config = dict(
    d_expert=160,
    router_score='sigmoid',
    vocab_size=2681,
    train_tokens=432100000,
)
Below are experts of layer 8 (counted from 0) of a mixture-of-experts language model. Rows are named router (the router's row for the expert), down (a neuron's output weights, with its number) and show model dimensions 128-191. Each number is 128 + 32 x the weight over its row's rms, rounded and kept within 0 to 255. Numbers have three digits each.
Before each expert's rows: a language model's description of what the expert responds to. This comes from a sample of Wikipedia text that the model never trained on.

# expert 10
It responds to: First piece of a word split into fragments, right after the, and or a, such as w-idely, se-quel, rec-ognizable, un-animous.
router:106138109134130109151097160128072101124096063113167116111086167126127129133100113153110092147168128179162055108140183158143105118194107090125090150128114141126160120091129093143071158135197111
down0:063135147121127085104082080146165126132103116180096061121098117174127119135160121111154127142113127154175114084138144091145170086094125151096124147086127133096111137084123173169147127037144085
down1:126093116125119129141178078125141170126158121123167120102134122126112103090165064148129097115135094119126192164129125150136105135125187116155142096115098161102117134093074083089190146137133092
down2:108170138103155093143122162171165101213107150171060093154111146144194161156107090084125133164174093147077074130148057161130124093157154143126152114153128144151060101095078161125095097132104104
down3:106121133116147148135108141150133146062118164149176090117148160113106151146165148108072175166175179131193088106104161164130067127132072119097127135159155145166092101166082093139142180133128085
down4:102122081080093099123155144138133154087163058144120150104112143127093133096160131094156121178118093179186132127111130091116130139132128105159095078121151110116095141209114171154168135108156183
down5:113113134145139079141167137100138159136133110107094164120127089118112134038114127139131114111063130114094105166134122142113120105098088094156132094137137104175134177101102051149174077136127136
down6:162139077126147147170110111148148117153114154078087130162159141153069058154103084141148119163134186124084090138122128108082090078067084150100116179138127145121178154154116157096042108133148134
down7:114171131146151152172119145148118091085128113134168131097110112115146094187164152112177104124127190157131114107072113107188199094172152185114096134168080126136137121125127152141077112091131119
down8:151132165124151155101080132161131206131137176081130160178156150119113156110108105130163158135131160140168090197166152145131193103171178071144114111153112128137125057150093149102099152121128121
down9:178136130143158128093162114116114155156136133102128167120158119101144137121129079096101171130106163137115130138185097149089139132164154152136124154138178096198136156123128196140154135132143151
down10:119162140158122139145139105118157125172124139134126160127148122121214103142107143076120117113103117163156110159054148114131139154145141147163128167037185164137131116093112064155123179079149135
down11:132140129181139075082210140164110098165156156157174075163068163151118141162148164076172138140129056132083070049165136142113142123160120157097126131138131163084118090163106174063111131143213211
down12:154166122075147118108172145140159125074059134150124132061120084068154083088188131177080134144106129114122115187139086137078175064083146093118110145166096134108105073140125139144146141098101138
down13:128128096142144152160098139101130114096164115132149134129115127087057124068092144139171169117143102102101109064129199173172153095108129129089153187117150145068079127173092137100171084133145139
down14:129116117114174144100098058195131167160119069166051105151137152097084144062160144121111126188155127188141101094086089117098136073115142143119088070140098117092125116164131114169082157190169115
down15:106139104167072135186080174128153141156087072130176114125147147069097132146136155100078135095118129162156136074117133115149081098148106089198144157115135148162152158126149132082132214138119121
down16:070172098169161094178176198103128132113128110102124152115114171139128145159101100163119086113089130077143071137152136166156070230149102090206051071067114145103099140171149173148124135186145162
down17:168165101158152154158098133124134144115115133150129170114128136133110149150044152178155134115146102113153080140136142163087132129125147152123115117101111123088136118175107081111128136098100098
down18:133147115113198167156179112096121126155089115084103132150087113109087147148121106089156156219134127115074097080135100108134127165128147121096141088105131100140139132132120121134135144198127149
down19:125133128167085123116204134107136063176152088188174092118151146130077140121093136202141168083089164122073059092115108183108146139131130151152105144120133134135117100079123106122160162111132136
down20:107078143088100119100082131147041140111081108123058162194144091103168104205126097152137157108119139121046114148188085134152149127118127121093138130132035157143092124129143115116219152106106110
down21:135138067126174144142133114151102115163143164140105155173077125122126140198113084105108166144133120143137111143136107112066091143120189138111141078127171126175117194140161078137194091103102114
down22:117120158187108122144109115125092098134093129157139124131078085062145179171156126150175148105097157135174161140211100125115094098109192096115135134184122156128166144112102133142133114180143094
down23:125154182098134137129105108099167131156085081063168086073073127128170144142140120088129171157108100158128085112082099052137125115171138136117151070154097118121131168132161130160077141147137102
down24:100087140123101154173129138125136161126148130084126150087184125137070068145077093119116076132092126141149147099093149115193027143122073131071119086140145141110146090110087121105131139137126187
down25:099134147151145167113135153159111142143177113121117125116172139111115141104153121118084146096108132181177143155218157096130098092140172093115149091172058103117144099172105168116099148178159085
down26:085145132079109117130133136093142125145121151097144120048209069087111132071167107141149148079168127093144121148104098051161140140146133107122156107131114141157154126152087097096148120172128084
down27:120157163128112169170153180173189163158123080103115134140222133097169120160074104140115133144138089116146150119138207056084150118108161118115098199104126051149067113161151112107158151144145152
down28:118125194079094125141135166117136128106134055140144115163118133115130096095119090140086141088125140129123141124124117171173123157108147109131099138093127099138128089119165119117164117105158149
down29:181094130160077122105109126073082141128092151147132121187127130114123164091092161142137135160130139096090157147130089150102126115110088158156150124064164087153135136170108155173152106146121106
down30:115152100154124122100162150168071113119076136139141133162089120103142142171144109130139121209170126133168138131177151136179106164123101081168098144097123109086124151056156173111129108075110095
down31:136112182191138101118197132157151126141111115075136019117071108101142117152111098120138086149144107040149149062150104151115127116134108178152119086089098098078189116164133069160119165133105143

# expert 1
It responds to: Capital letters and short labels in infoboxes and tables, such as the D of DST, dashes opening list items, colons after Total.
router:158113103100110150131139188089148110141142070188144092083184145099087078150150114158126110173172154134150114065179094110108189113147158107097109117099110129072125139108125129095124121138112093
down0:199142172113142081146103129146098136112111122059119134128154200144056178173092101152145089116122164109175116086097108134145086172188115140129071108110191133130141096169082158137166125098130065
down1:149104139167118146096125125106093112158096170136098152125139173151082114104134171121129147135149149119141124126080158086105152111140149139145199117158123130165101150102117126141075111182108141
down2:068146142081128117071114155158169136156093114072133106076167164101133155184095139134043057119115134159100155134146112129112082151040097101121160086115155136138092067112133122063147121051129110
down3:116127111072178200173137102107111119185088132117117126102110130124112063093111162133122108086167101130135090144159165181104119168132125100106119156104153101118116097141125162118141133210178114
down4:173170094114107060104169138138131164128190130112133169084138140095131166188147153155146135131101142169131142111154142165126136160165158069143139133233098090108135079179126122118109165070161145
down5:100110130188156102158101151148103140170149113126137167129127113120039152161146095140145108111099130132149137093122140174132088165120132098146148144142155174098160067061154176136104124138096122
down6:123129104069103052152101146096175126116143097138179132123111121108074128110039159164114141109106095140107167131148099117130082154138156117124082110137164147173127124144114153183101158107125068
down7:143173130123142142067167160164102188185090146150138139100137174121143128107154134145113093177139092104088075127165180191178129119119164105143117145120138127187142150093139210147082122116122167
down8:101092136203149125150133134067114094138126151161166110115136160151152166121097074131129110081172125094111160168101165155115069099136127117116116087127127149095170142068143143143062107149126129
down9:118127133118105131169108139129127150129080125062095149148170183138150047073182181152152126145037121068128167158112174116104131126111154111109091131095143103087174110106137120107127105051090175
down10:091121142100165123128110151163123156145125115131130162143126150136158097111121078116124074096154158126124148191125134192087123117077087137115074121116139149167134204069156168158105136132158200
down11:104156142128151137038124107078134124189091114084122089190110101139169173193147126159187131126101171126129115125113091096164107114154106162106110138149098144137158115177108160189130133124178112
down12:108156155135104129209132084111027086104119177139124076133134121165129135056164126141143108097132232117098172100152119159130150096148115159079108093094138147147140152108105131113163127096099148
down13:165115134161179102122134076176146127140088160138109093148128125185148108160121118162158151143131146115122219131129151111152081065146100086129127121101169139167119098184096142159113095081126161
down14:084110200162147134157125096139130106109118152151100183186105138121122148127098096151141116123138105146166143140153131147170155100130095039157101166142096124109129174111198071120151197097095134
down15:120142083099119083148112173126099067158137115119080129106139125104130139111168099110132128112121112133100152133141201119128102125150182138083165167145162095135098118128122118152113100147090192
down16:057166096203129140117167127151106095112171169136120130127148126081170131132106093153110176105153060178120163111067102115084072128102143086088105164161101112188153086152112101159094091185135140
down17:115102086121148134154123170144128092185080145179184122093133087047102159178106138101116094198163173133119115108149114130124108112205135139142134128151181149098131170129157145151139180143119106
down18:149073134169107135141121137061121145177151149146112204119115118117145160073136127132185146093111067153064129189078092105112121084148109167128129071107096117125159128110080144130127106118120160
down19:089132140075125094116144131122124187172150097143172163107111105152146173065089127125117107106101149136148094187174146160135152134184103118150136114099102211144040166233132151124137077101033121
down20:132152108122176137135138144144108109123131119136151057101121129160187202140132099162126174175106111092136144117160194137109135101131084116165054188125120130046150171094122109109195119162106060
down21:110110144095156138090135114094138080168161176187175153019049142089161133131148135115163137106145134128095121134171154132092141090104069149090113173131078142090159116104224090103082116135145131
down22:117112096086168125168150090171170119105111143148075167126120089111178139112103045153126124131117111092114145111112102176074194120139149084088048141079103132173129118141095144140136097086113116
down23:147146193145102138138124096093072178130153135126077120088093068122134092127165150159162154136143147138138120115093135153080135090111157146167128150062181105162118127138168093084097110057098164
down24:184096154116112127125138156146169131094186155109166164177126172097139097152095166161089121112106071128143067122147092119130151136104162089116154143129130125106072149167129096097122140132126135
down25:102153165135196057166126041104081108137125106117100096174098138158167147100180120098116128133118102175117102185152078121098094149110136160135067114051141109089152179135073146130162099174168148
down26:125104151111108172149118151149080124170118070193121089138173108112140161075109228153079103128149165137150118121089105147178159147101117134134107101130071093144085164152142155088141145119162128
down27:167168072141111125128090125099122167182112137080245169117140140103123168109120106186092119101160122145158116117146101110150106116089157143161144170147108126111109144114129136089190171083131144
down28:124104090103138121124155126105166100133152102129097114109149131118091112139099170136145147089101101156098134108075080102138102148132112091107127155090129149128148062138108194113113084140135121
down29:113145133200173132144171183088169103106158075144049147106140085146169145149143160124123154106154115120101086076185143133111099187153202103128150108057118126154110135110153185178089093058161170
down30:136158158044075198150190188202121129115111183172141096129123156168116144151152122128118058070106094072114124111114159155175109063122114119153148159146088110119120120143088160101122106109125167
down31:152139129085153152137138075088141101126117049144103155150118153021141093134155099093162151099161159118091134113131149140125165089100109130102109135168118158113151181131130206137177177111099134

# expert 3
It responds to: Word pieces inside non-English names, especially accented letters like é, ć, í, as in Alcalá-Zamora, Cáceres, Châtillon.
router:185069064180145143137111122162096185113107135118197060154121199154134107172181150122148054108079149136088111154134208107088102108190042097067117038101118184142146113170092119145107083146167158
down0:113203073113171134122129140135122125106097120130116148145131093150147145100148095049127123126129084114115133132110098182189145087124100095144123123126120169125142136127096085162113189125101145
down1:097061099186168205142148124189103165181103164108169090137192095118095098124178147160159139118146067158107148113125118089110128108131123169072152092123065114148089121100141183207160088080125122
down2:114180177126126149115134166113150032073131200154158153084091138139122076149080184141126116162105064145138146152112118139139128162133144137161106136136138139063105140144133102107160101158071164
down3:092142130165137109161154167111093093082197128136138136139193139134134168180104113155104116165131129134121120125142117146143156140134157136089131088176175108061083130177189127185156170154124148
down4:152094178123131139131138097099148153148104139143080094102116123131081114067135118131128074122121095113118189100095116056134120165101174093149116157119146111133153114088117070137073114140146105
down5:121154100167107095082129163090178138154099149157160160083108153133118137150132122093098122154117115212146155135096113107027077151099108180169144163186138115142116157131127091132100159123131140
down6:155121081111134097160090143092128164135121124201159143146190140114155084133143160089178157132100183131132197046158146161079097099104137121096095162150099136135178088140126183166162123173121135
down7:135140137136097131174096086079087099155140055081113079133109156140156081138139154154154144173102078130112128163130159083088132188145052122166155089143173133102150134088093137134136103140119124
down8:112142069189121137107117130101146129189113141125145132133195197143156157144158123156132092143115121160115190129108128091133100116126113154115108122106136170122144073204149167188097121130085133
down9:147126133107069153124099139127083201127116138074180091086118144171139159122135200184170082138120147123131102091044142155141088184155048117130136103152134132099141071121216153073193170087107149
down10:107137168124148140117142152141100137166104084131114087101106075135133142083143166148172192149162086130078080112093153146125107187164109140184152064108124168144127128102142092058144092163165121
down11:106134103103121170149113076148056104124092140116138130149168137042124082230073156137074104112177155153086148115197120097096123129142125112126114098129108146163099120116143126124097112204113199
down12:098152088040094082133160186097187155151125143144099098063189093113148150151136106178132166138142131132158138141142138127083197076131139116114157129160117108134115176058123145106158094084136153
down13:093171105094119148209152104149127186111167086134217103108205112159155163129135118181167114126155084167164163103122125061103061081170160096170144145101075143126105125164142122095152116152107143
down14:118123109068128143119184138155121162142100140133184130159122100136090058133119167143214077126077109112061178181142105134164160120138105112163128138146156150111117108103173185144105159148136121
down15:186052108181135124198135110074109111185141190141134168152075075091109196109149121104153133170115161146145140144065127097096153145138124140130150085127116179123084146075138072093087155147093189
down16:153076069132131102089141164149140119140152134116088123189158122122128132121058098205050144146128103123140165114090090194168196100112169138204106127120102139099113153073145106162100136156101134
down17:125140151142106139074104083088166114121130099124182123115077109137126144191134153112111140103168137186118091111134063138144149126172153141141109123147124125136096128110113089119205170069095141
down18:166164136149118145127129191120167126147088160098102094136121127125133196080122146100099129119113144147110081115150144151080161125159162115073132131130107174178167088158126109129127184135129074
down19:150164103119099119119144107078116143154065111083100111171127109165145147139142188096078123173187205138138049132077134108106141225174152168110090151123100095160168110186166124141143162132164081
down20:093084133158121121115091200099106081147120138077114121133087067160098088115126083120164135123155113143146133112105094105108109082155181157167112171145092122191158159145154134127167136156147143
down21:128101134137152122096126101083158130145144093124114092142156116159063202186121101131099138103090151125166110081083068096132142172132176084142130096115156138073142122131088155042179121169128099
down22:098109162104130171159126117134155110118082147200114105136193091120124149104124083113122126057180079092133092122077104105124168174137143079095151163128100128162164131146175157146110158115120089
down23:122122118143105116090105122100086124122136147148169135122150135121168197175181168126094174112072140106080107156142073147150180139203083127179129132145077078075116135097164146114094136154065128
down24:080128144147107087181166134167111177139152149166049062130143165131126115172062131096130105130152119168131104134137152088136143128067164117120159210079033115055095140101076093104074100096147137
down25:140183183143180128116101117119075141167128117115063113105126122122108119104116089128127082141142131184082148148116158094170123071146192151105119147114126140116110150103163177181179169095075144
down26:119205096186144139123133152107134187095162106112084126081122134140111135157088136131137092117135109162156129117229127117118189111173143149157093173130110107119063093070135100139107102121075171
down27:134142185133134190119115124125135133117111154131080079116123147163121101124220104203112142195067112136114168113149162128154143158109105099128152162175106146135122118118101086130108044109113137
down28:118057116135111089121118117113162167109089177149153143108179128129158156122133135150140127095115163168116124133150157125168114186134149132115109093192133135083123108111107145089150163127122083
down29:147138087160167099170096159113127115137140175055111106084115135114155168104144075142107112168120108142087186145168136127054155144153133075148087143084113093139135161131088152142164146118146088
down30:168095194089125146158123094118150102155108067163083075142185113123161144095068107155128139140167135150177091193130129181119141075174114101119078137122120165156159125114121148159108166109113140
down31:134129122122108159136150127081085139115192140178125144106133126163143153148089128107191137116121155204083191156097103179093167157127159154138154101171123136121135146118172134166077120122129145